config = dict(
    n_experts=64,
    activation='squared_relu',
    moe_layers=[2, 3, 4, 5, 6, 7, 8, 9],
    router_cosine_scale=14.0,
)
Below are experts of layer 6 (counted from 0) of a mixture-of-experts language model. Rows are named router (the router's row for the expert), down (a neuron's output weights, with its number) and show model dimensions 0-255. Each number is 500 + 50 x the weight over its row's rms, rounded and kept within 0 to 999. Numbers have three digits each.
Before each expert's rows: a language model's description of what the expert responds to. This comes from a sample of Wikipedia text that the model never trained on.

# expert 34
It responds to: Vowel and accented word pieces inside non-English words and names, mostly French, Slavic or Spanish, such as Musée, seigneurs, -ić, -ova.
router:365514547555452529630537448462444537567528553465473447543445508521466457538466535507449445590555594384461495529515493514444498604531541537459561494484458495550548470450518600492552462387504499419476478513448506510584534557508430438546469474430473482515515545527480539551533525449491564598551530592489474505485453567530494473498523542497523503452489398461409553459458496466504519429525405523482516471498544580549482450565614450521504547489505514462502433407448521504554521543574550458525407497532569541472542494483441474564411532517551559540440636484491598510487555500441487451425524579577535498485530532537546478476506469409456451409440564548538468441498442477530463539458511581511471497485428548582501522520513399415610461552436464502492452481508584392514524443500433
down0:578510596557444561543451441552472602442515454446422491501481461401502450511568498479518512501513494496473478519443477463544469512548433459471577487555531472450460471514564530446535520531474551564503476545495485458494534539567408422540579485447594436427472499474534572582452493407532498437368493465488416492490481576535601539468550563498425528397537458509488515575494548507451406524472499478463538380477594493462388497499529449540462503504562456472496444450468443470577495488540434526557442408436513517535527485509511484549499550490533402485511521550492431458511471498421446520413477486486511522439403485515546487475499561494532566384536456465515447510569485484480506478467527553496595430525480460565483486433588501569557445583580399584408428485452622510585579449519497
down1:533550553584601480529460411487493408453443470440469402495546572487517520436532519538525517576527501485514427491535483503451443531562533445507565490493467433537566515486468473497502516519460537475470495512515517515487433449580479626475522406542491457525482517430496581578528466520539543544527515502453473502557412521592506430566481492533445567540488587494484452489530514503516475522562445533527579532534535512533546546556571479381446519460451546471478546510533509434443546548496518493506431557480537405379510539403535554438492515366517549565403615495557466465592398436562469513552422476431538414448478528417509412427521509436439512429443458449533506529465510543468492474490494568518492570492434565499398514388409563541502438533562517529465524396482498440444458516499612

# expert 16
It responds to: Pipe separators in album rating and chart tables, plus first words of section headings or list titles, like According, List, History.
router:449547544557509471504509448527525554522517398468569464476571544516514567500510400566568602544501556482448536550449544553475516479546500472532568486526566532568442436489435565488542616551527551479449434542423419517546497425494526576417478523555476444420462407567495517516487561464506500516424468471528564521404521498475479545551476500536474479521433576516522428439481560582481514484601456519518473550491493570529450463543460662543508410491517472463552515480590532519555555433562495507429451508458535566596432429500465447438610477539543515460412481480414473479508494531634421481588492517532509481474544498500606481539449453476502522470474408510572580504543510501466461524524580465481437422442486497511451420450472497444492473474500450489478522589442473421497605551616504
down0:474568424409488485522553567557504509420533497518404536465539417512456480505430591505513585491472447538564464478524587553445428403496430597508563535521517528607436490399493542545520496483549512465511507520473510518405600604544411443524516536512527609622565513526455467581454512623424450502533459528424489568547639513522421492489502535422485509516439496576468451455582553516503546585428434429578467429530447492486485530520533508520431477438465494477518521490493524501480494495493509462530466538572449517544478496484490497498476544515439529547507516497485452468505561487427586446569459537530495539596540389528512469537461469506543468521518484510467480502579476477530529514487592547579428566492553484558612391491511527539385539512448400515426470569446458482503537458478575
down1:457496407519523506511503397462463631464561537432513498467493537473424464546542429592442482435540524572519449541430475541509477590523460477463533437529515568511536474471463548477498437434482502507490520444480558583668482407504592463564564457427457391478547434521506513508519451501493534483514631501434446429449485434537484522436483554478653402446517431459508505475420460459414557548576434469600514489533513535452541485605487496545449452498439487573463475488481435539501550460471522507534585489481494486560543551518500534583468538429486470538453453556510465507484433499478436602531600444436606527458427555524453485468468433494476547532573483522483454522661513485506519451472455484464437480500465486519503513549459504440525553449591429529513492419515510485492533444520474

# expert 12
It responds to: Digits inside numeric table cells and statistics, plus mid-word pieces in sports writing and units like km, kg, °E.
router:455565476419604448617471502510537520351484507533502390478388440556574512540513516549484409399498461477561487530551490490366551509507436460552451436478420487449476523483437442567492459510489449532487555426543465429540548500481533531474491522490512519604587512512612607525546444500511414481572539496471533420467491496489477513524484476547497488476470501487504505495444579478519568494532475458505554530463408546529488490504525410591518475553555516548448568502484470482498474461419571547525487517602455590489528463582486575435518518535563497411429551448476439461613498450507532527563496427517633460503493475468418387538470471539440515513523463442512546528549541499589551484459530443471491371474493470607538509555452457451477565499438458493501528481481504437505484515561394
down0:498471432550536534530463497430508551539630566477494446511455524497503613447539565435394432520555451447503469504497494592587497461570458359534548460463578545443507570579544491513507439465510437478512513554444467392536480505485519417516513462577540459470464471497600447438431499471548487511530524572531509538436511549461359504543594475497483434388519513511552499536421385499472537548541567454573527478536524518528445469501524487621527471432532492528479415424573541488543462570513557435495517500465574571429488515490545546411413456504512621557457477454465470547537483436537496559551554476545465508552534502434574478570439496464569457517519480530547503478472413519467442541544552576541487504477446385538416505440484479568542505460502457482513500574455514407498440456481467
down1:529446502509518539453499480573475563435599483479525427549506508505461542434417529511534473510609546454518622408491520525489464508540533462496486474516458504503515525506436528439567515492470463498487582512535423596558514473482489407473523413475400480556539587551484412505461576428542436508525486473411437557504490536582511536451448503499316473457449398520472534526542518546420537542504614489538447476589520542423628564570559533493481564518501480479478561476548514542551432410592524564476452442482455567510467504509485449376515521532451419540508504595577419518522585577506498500474551484523567544495519466497519517589575530560458566528527462424471513516535479463468523481457539567449472544455457539477495531524427665517502532489511535548506510548472493564599473505445524

# expert 46
It responds to: First names, middle initials, Mc and surname pieces of people, plus country codes before athletes' names, like John H., GBR.
router:423581415472446475573495464580391567465544541538570548467455460469444461440514530513488425459566561441512497498491529530453529537497556480525459545409473495562556490506553484542526454481468550522542579546465522508506561461519445537536485515509427392535427492563431481523536535443456496585477444550539412458519527459575555552468550481469474487476552446463404489619556511458403490495439431511457442501476433449670528434504561498625490500462470476476455485478431424529544567518569532475458506445547524442494491446473458526588516454457439582495462520491485534540525545529534506465425535528527418586406456538496467486462487473507452505468499450443446508541512574518545518515405516567530476514393389599571515618570461401466533573530369525479577500501520501524522457456481451
down0:517517508464563497507432577575556517522560503542560516501544538501527442507576567470476475499429591427501471555423495537508512537452569392545471434534475501489475526544402447484525481503501563416508512499528417488509587491428554522490524560444484487421476507577455483557501511510481476505553510514487437544571485516488456503558551505628481342449495471548628451533484445550402458456506528509530578446587503498443547532547503429506502526497426551509530504500521582434440432476507538447568409472450528554489504434501520415436566438555517550597540590421598519495485474510431460530571369573509431517407469523598436495447525455473502456503448466523558481536609531417496462511467434537405439453548473379405444491495421490451544433452516535525457463472515555485467528508502471
down1:539534503485443508471518455437412459558523451568354526569477520613537498495523510532417486536457497464506493499468500480520485566515538505534487498577477504498557549418535462483408507510346440507493553438451428523605503420492487519421524521459451460509539509473549530542505566522574479501482560543583397466427477545475527524510504461483495549487479462538461507458521528459564526540602457519482488517513531533473573403548494441537648419533486438580470504484534503524458441462451502470554452446455494555546459552538458486533608480444607488487583589479494412381574492537574510465529621521460476519512539504445498380615472546553537523506437517468439524477524549545525506537531517512477553574454376501574451506486557435618511584433516488487444495529479509434532521569421575